Experts of a small language model: 19M parameters, a sigmoid router.
Below are experts of layer 2 (counted from 0) of a mixture-of-experts language model. Rows are named router (the router's row for the expert), gate (a neuron's input weights, with its number), up (a neuron's input weights, with its number) and show model dimensions 0-191. Each number is 500 + 50 x the weight over its row's rms, rounded and kept within 0 to 999. Numbers have three digits each.
Before each expert's rows: "gets" lists some tokens that make up at least twice as much of what it gets as of all text; "comes after" lists some tokens at least twice as common just before its tokens as in all text. This comes from a sample of Wikipedia text that the model never trained on. Tokens count by the router's weight.

# expert 39
gets: " S", " C", " T", " P", " K", " E"
comes after: ",", " |", " of", " the", "-", ":"
router:549512474763412478502501518468447468459591425541546536495553475475448499536518531530580459542560465453498445457524554489481465520489458588522437518451446469503472560539477479455548494485480479497516503547475458520476477517486526546517541478438542428480510476537552477626464448433449524531496484465616541442515560503517497537454442502474485510486579546461555500541477329554447531472484466470512485445472614486625513458508527484495532514439517457526566514452449487525496435492535590503368567539543538488530571468517483497456415428478490550475581548442469541503498460489473548639
gate3:444529488485504565499480496563525383452545472434545563439518520494437486526511589595511447533612531464504406472525489566545524510610453520521463450579412501450522581478465493483462528465522491552481394416575532447500489513490461423468549404465554460471549523513491565460502497372547584531559536561451502552408594508494577556502540462585510502502455509426542508578465499519485542468508452468515549496561490499517553492532519496446475587401494455533479454482530525506380491376496634470461589466501496534500507529417514495483477564479518500400450579419520547546477596502445531469
up3:486460555488494478420546497467414544504452458498558513493528474545429490491537610501458584493624530496499570507567523445498595462556557514474521445502454494436595461482444536503425421446580509528522476489550451453504632492490622408576553541499530489545502419542565541451596528422554482532571498557528554569479533568615473558530548476569610476451412528457490515505491490492559524488515432494448577558499523586514514491447534498485477538455614477492498518523585502530517504566483530465518437539485504483528551548547450538507532465399497478616465535473398482548579486546573432465
gate4:497529534500474549523573508407510476519537504510536471566527390502543483539492543503530577502477415518477578453476524538492577509484492596451438488530489446608568440469517489460485592555516503528481483495503488557493505662528493589482507538527488442446592476526583608493401498434550332525477512461551478442466544559512576470465466510641514560444599457494544454562439505466502533531482465506504423502429607442547500487480549528491515547535483431406584526560494455495541523575609545449502463498548567477493459530549505514554478425438506565518546534418476516516497504388488499467
up4:494531463562479535512439459618515553452486501474465451464509560459495497521527508531443567470453529520479513568454417445534450517530536445530601520488522568391362523488510515554489499538540496483482508455524489514395459347507497463603491540486520567425431575449473398438504446501471618522515524491425420538457476500553468504604528490463460363492477533482457443491436518440546487400514506489477557485502313601459467526432496566497534531556434491490511516494545536494496517450485479525486527513452427508509526477426507540455465489557520504468376421564512505533466602545550501474
gate5:512509505502484531529486479486489513523459571557547431482455514446501541457540533446502438499626497520504461499513515508491451439477496579505550507474513535561528483549532507535479561458500493492592473498474610487534488472511500507483490548512513451517559510508398536464536527533477356420478486513469537505505473530523355713534469517478512501565515473527532472603460522478511521563517467554504555486624552521478404507559517530533551460449554542519473501534551483478474428526638458461506539669512523385529529541566459481599438477581403539470477487356482481470510391483484455517
up5:528522431543442538447505438615488454568510554519463545511459511476483498479460470509504553484419542546522519510522466506489470527562461560485516545488489491584499535575573457538413448476502574453609591510490475511479527457509519592504503520475439411474539558517530525548462480506563435451481507523505428460440499420501508476525510450504374460485561480526527516561520472486440437554547486545470623522610549367503438510564498553517524433451415652438491469569612489408525536535471506503492504570488499560529568488455474550564625439481448509531517531569433586464515555532488446635
gate6:523480512466466468489435508625567539440516504509498432467527469542480596596549554493489536496600564530519433444454521502574500482464539461527427524445502525495480497467504464537482461577475529542506500376580419484481511416468514618512467377560490450474524405413471521398457402554420447487500487474461472405517575501573532480549506531494570579559581484346465517475491467524458535495497465524473546533533474443487538452443542428495487532479502531483591447453536522489581396539507458476482472426535552531573431644480442564516458459473513504555532506529470479445583448522551494473
up6:575510523483479544487459581533595572533497511561468499525512518525420600576502501514423519497544515501570438508568591541477512491384523496498439510429540503509533442444507516464493413464556437527522455412527394551525507450395565539542543499504517451470496461461452529437555419484482481524563482464475490472498530487502585399577482494439571593563544456398543456477563454492476499482411445565526468536556512460447451514421535414538389493404412546517516504429469511504543388511439449427460491474480530592497498548490558604417520394478524497514501478461424484441588493443527467506
gate7:529487442547467616434490543537475548387471544495514489516526530528518492384489481512493478538628423483432595485491543437463467481499487522409546391479559464513497451510549571460557519429546502560469457531519510566550456556583543516511543472464455535563530439486476539443443431508485510551484663440518423491485405534516504546495477534443521474500428523478475547462470505491558469539480430520444498544385497457557484497533448434491495409467511466541653539471465573507456534472556483526507498449553400490534495466495469409525576551493626558439521477541521642518524533473428557498
up7:453477463507561396516535435325514594572502474487431479498506498458562502398500495516500497525478457571528394635529441531473511544543430451559507560526470527479515468495420481474462464523438488448499551505455501447553611532488559471536486538503494491439529535545450414555548485599474473534476479494530460436547454473509463421462503542517468467497461548568539504481491484539482530442496507520466481490611544521500564530483534578482482440519449626484442428527518566537496523468366438527459474517494448496542424488486517575461345509554424478619416438487500452475527548380499462456

# expert 0
gets: " S", " T", " P", " C", " G", " F"
comes after: " |", ",", "-", ":", " the", " of"
router:550492471772424464445530511464442439447598452547545537500562408444426465513506525511555493523520452459498455472516539533457472504527458604516461544426473515515467590526476463429578475423490467503523536546446466523497440509502514526491555462428507423482488476534570484617485455440477557547511484430632482452546530504509509528452438519460463520485566541477541488562482346561437532455505477498499513485517597513593539487505536468475531529461486456515556517481442489556531482492482575519369562512528544475508550446504493503449502434486519535456510592524507555495483461480492570613
gate3:514568384464473438432398451432556543489474528423531420423515494429551582463490491544482627459395465500514551520499496514412498490471533508504580492457479474518533553472484508474565527537504596429525569524502449569539544511533509526531473527408474485486508438498541581472408517538512386582513446453436510417512605439551435453482524434416447566390477409494427494485545562481456507525542546466476465562513666499525552454534495495551490443542513511495497504549512605508595459555498426526497473472408541470476427469501440498487421527451515497481447450511457577543449519495514515553
up3:616477351484519494461380475518546473543507490451496472474488560507509548485432489543538677436441453451486534531510485527484474542542553525498529538484461523525447451401459519423508542527463585442590488455493437507440426474464508584511481546424513430485525525504473604501408513535495462498517499496455542396495593506477497435494528498425502518388512447504471584380500486501471533478590527528518423528412625564514462374534498456534468470509525383500507477548570515459533495506483416521508439489469534462506515529450502482484523499410503532439411422576480528527429538459448478519
gate4:468553495599561460566517498482550438465475546402473512571509568482471511502448513555441590565382556469473504404459452452537489522530418491507481454540511504525603576440578564555538478468454485478473501472475481499519489580526452486510423340491496507531442525436443459473454563518559475455555452458508591498451476503559520558526489615516511448584553452487482518529483437570564480557489535519550450477436639536489520501566449429486559436496516586488485472544517431448503575578434387531451527497431542471481496459533536505570612503492534612475449466431522472476544499457476482420
up4:582498401403513543512530534465519525603462449576498429520493445458441418474525497489528277460501467579493531489504436463485524462429588493534543455552492536520427426573439475571487561522559473502538489546462538519516502500470484530509509616531497538437558560536449514561528492470531659499505486488414484460549502525476521465461500416604507569497446476470522512513399542515558558524569547566455462492532419536500514550561506531447535566498514432458497441447454445528499499408569576463513550460424473526521402512540471569442444529583487509455504495481557476559516569411497521484
gate5:491443535544426436543487448432526414563495430578520431483430508560443495577497453448479550465489497503578433573535467555637517506631566464549554445517524543602456555484433516502411436601476439455474451533505480474526571515496385559576541510455511526449510501526454471499400466600530513567569442456523404517508490510473554414532496429544571503525573514483467522553524542539440479537524467579527501450439518532527560462539460449494550485522463627530522564555507477501618525590562468535503550515514466493586530451469482460547580451532505460455442474571500485447514531470522503424
up5:539481619535380538445466501462477480474506482484508513467446494437452507472431433482520502488510519522594446583514488521609506504501506482448522453443515510567493580508446541472426529454536463547396416495506489445572527552492423517576478357449460521510469471529430532553377487493527598565571430436552503494534527487432527517561444474433574500489460520399489524452496542492476530540445466533515584482430518548513564438466472467480564638470492478490552577583554536456531381561557531571470565480442457445531564476525469455531418518548563525476471557371505499490443476570522526490
gate6:377487583492474424495458528490479413462546493484470423456469536477495508559537490455578482484461499464515532459426493545496451420461470501412451508558455506482583475483473580459497450638450577468482420483482486559443477544516460460544473504564495508504446594441594685448417522411562443546438482516462524529502552523613521455481502447516488531545478465479460483449511469513510372441499515432492467464487520501534375436472435510468465539406489389543456538433540415583564448488532433493492525478422527447498495447469450501391497533469573543488447512477483461499475538478465460433
up6:539558499501536499489538489543600502476476474434515482426469456522470373506458552441431513543565445529490415437498555544456546515535620510513498506528542564522476478548510516489386580456594484443537462537543566493548509468518504527466618529443459505527473478581451397499556542502449566565518563503422637512565451512467572538466507555531540570440516431397533480501479502514451510579510476528577508386476474584471423578538502434440480645474526443535570521515526418468571504552566517528539569570490509453441545459515475490522457410427523468491520463556535530550558467529538566506
gate7:558379533561412521484479536543446512514505561508492554541494585503492499515506502516496381432551474606570485509494502509543428450475501457495516529543509524520462490483562484524483476561510541468357494414522466520470498405455429491531481538534484421576510522530498467491352489389518461540499521531497513433574469603566592504482464512500469531421453617447525534517534494544518397579447420499603567486503483423550390430509462516537527489388529471484561424459543478475550588583604493533479523452576517487501553433413441449470603494417505526519529523507477520525500523508480517491
up7:457532398497570534455488551379432518531481485519511503532478473494507526455448513499455486465476507377472488605500475507497507516499477531546534546412484523475505588553477514539575520421489440524500562441513475539531566582437567626466479524490514508486554516512445411521620491590445484476516544585498533519548505456459509465523502443535434470530584504525493481612524531439467557502543544534509535496536663597499613548523545488482591441562506590497473497517572512527470499551452504440519482501423498553502442516536548595461486518619378506459474457462559499445479566433569510621

# expert 4
gets: " S", " E", " T", " C", " A", " F"
comes after: ",", " |", ".", "-", "\n", " and"
router:523496543631460365461504500482438430472545430566536535521567441526461468551525554495562479480483438449437457495519533516527448558510510596590487519456472520506438563566441434430515556376518455520523553573455482544490459545456489589541585504433503464488580442494523516632524423526437600490507491451621476473537557543488468510451497503388495504539571560495571461546457337495480561509493481498498522470557578525547571428459541459458525549467552566527512541449502480520497480505526560515426493510523509467538506495485516531447472465526460495423588549513494540512546427473509551646
gate3:495493479477447556452538405442542461424492447531576541477583438582489493547558553447511580509494445468473539445546523566555510391344586454632470536511507460476443481538455557384469424538546525570436453467457490578488537500561540582534489490474519419526562534574543480496460516521556591571445503574563445514524613484459386425510507494612443487490520458499504565513547477482572527611499534522499516460514517506472507542465523474521494561487545461504453565506442501460510400515420478488441430478527527447476436504515444536481526510486533443507481497435479492551460401407502449423
up3:444570607543543561469546450523463513488465506436502588452565458547582566429533555436513569461524436507528586501523539456522499448480524443592463513507491422533514524501613492383550496606522533476432531638455428536529487462558556518487458585557550491484451478499621469533454498540504610541489586551573518521555590521568394398565527446580465481505467434554487570529518566531490499497503527526471430484615495500529444532569472425475440495479577467528473437558529534500484397493497481507436431459502587465523504553517537552444490530446500463517479500490453516524497505449514442430
gate4:513485463469450391471577458554532533543472454470486457456506576462500532525518551487510411463569553491492392382519542510569514489515494558494625476469497526469509503521542515476481663480524522508492528409518507435497488458520431449466462461548451511463506415473373498541504440548477475492553515564492584459555525493516482630521496432606468560475569507478552473631493461480481560479498471514606508516458505590511434515517553460542524558472535593542553533501470625399396391519518488465524530559471477467479455461532550499527395477462554595535486524490505534461469459585482570482
up4:444553511395524537535431485443572484402511497509527464498506467505494482470570598511495521514548474434434536552421492495431542535524508517548455499508480533491487525552481525533499502448496532513462498554476504450505374459495517472568521550464479560449525413465595486381469535535389516466477494547478496435416549426417468543508432527477529471441485455527540563387435490560527587433496492427511456503449502584459454524432409534517470383564530579551546514461500564537489453554405549478508494431574472472521426481546463529515383516475575445545629504534540465632501601548478512439
gate5:528524397511538336489499500361523524477544433518523439500474386474499497511489465490569446433566557533531540475545494513473495517532507560533534524515536516486405508569534515485513428559511432501456580496506555541473501397504502515529541578492488469525562492490505505495451447526488512484507520503496459469472420575487553449552489510491483565560553425549498476531456479532450517463524461555474404461550557392471456524490471491461419489539548633520572526490491458610693562499580522509467507602502439623527466460491464499496369463520538560559545555481493530497498371537477549469
up5:493494533638469472514516490505511488427574467518436545507434369467487509503419441554520433486445518472493455502528444460500446435476445493593533470577509458512470513487478499458519506529532503471569591528606340524451489463478599529481515370517472500508519484480401561520439427439468544521530491507558428509543507481591560417507509478499440548510574520450470521499482458517437518394473500520516528451558630396538560426488533502463485542484564528500540541533592491449553483482541452540490484546414501474523511416525560476470347450518544516434529609478495566498425451500499582526
gate6:471452378554476525538448551599532400417539505528450463490522510490523507595480580474477483546526473564498564434471519513485471524366496528520478547573545540453398449508508448476354557437450498465479592432451496528518494508507532497506528340416489459520571519459517478541467486551440586516550558483583548523515618459524520495476499550556456515471456375540495516460533440478464428504529493462554484476634617515571440491528514479540459469564456445460475511463455514558572533421526518474522523430413489496512467555567475512509441420442545493450589521545539484546530478521494547523
up6:433511461447460421523514630473500521437466512525428515544560506503453484479512534478472509475536560449536466550534519651541447489427442478481519469505483573516464387530481529635473434513509442517456414480551480465562470497512547435495548497506486632518570499428456514503571473411416481457429447531397588506514522412488566493445507470536577473476540594431493481552514537564487455621490455487553482468414482483537480505432463487474484552501533606485439510467481462455546481478515561435542565501533583561501545517430518526550523557627468358523426537525494467499532487567514532465
gate7:537516424539534483530444445531515478415589499444523510496516446528519485482500469511527665447441476528416461577463464527505569519517476577591539585517507558492427549571568522465503436449475477465374478536470429497525496510522519469448460479532552467482611534543511503566470587568443585585495462474543538451470492506521482539479396471560513492507560472428474452454539467435433516513528443494460451524461508526525574456543537519527494569469439480544447508543430423451559470521527497477453414530571430547434467527416440515517611448514414573586490581552445554567383430434459541516
up7:441570439504503635496581448469603418505502458487475474521533633490469564473506530464534561414535486533515511424489485517486428469462480484551502581439478440501512540542548519461548479570439522486558550535519584479595480595549495499477440553474527506533500534482506417554558441438476431606556498471498501506445548532509515519540422535470519488482545557447474466476517450570574450396496514463468494442457473413516471535489481551504566515427419444459438506453539476619447466560568466478464498521610432497419465481482377569615592413521540505485453485501485499520423438541481402521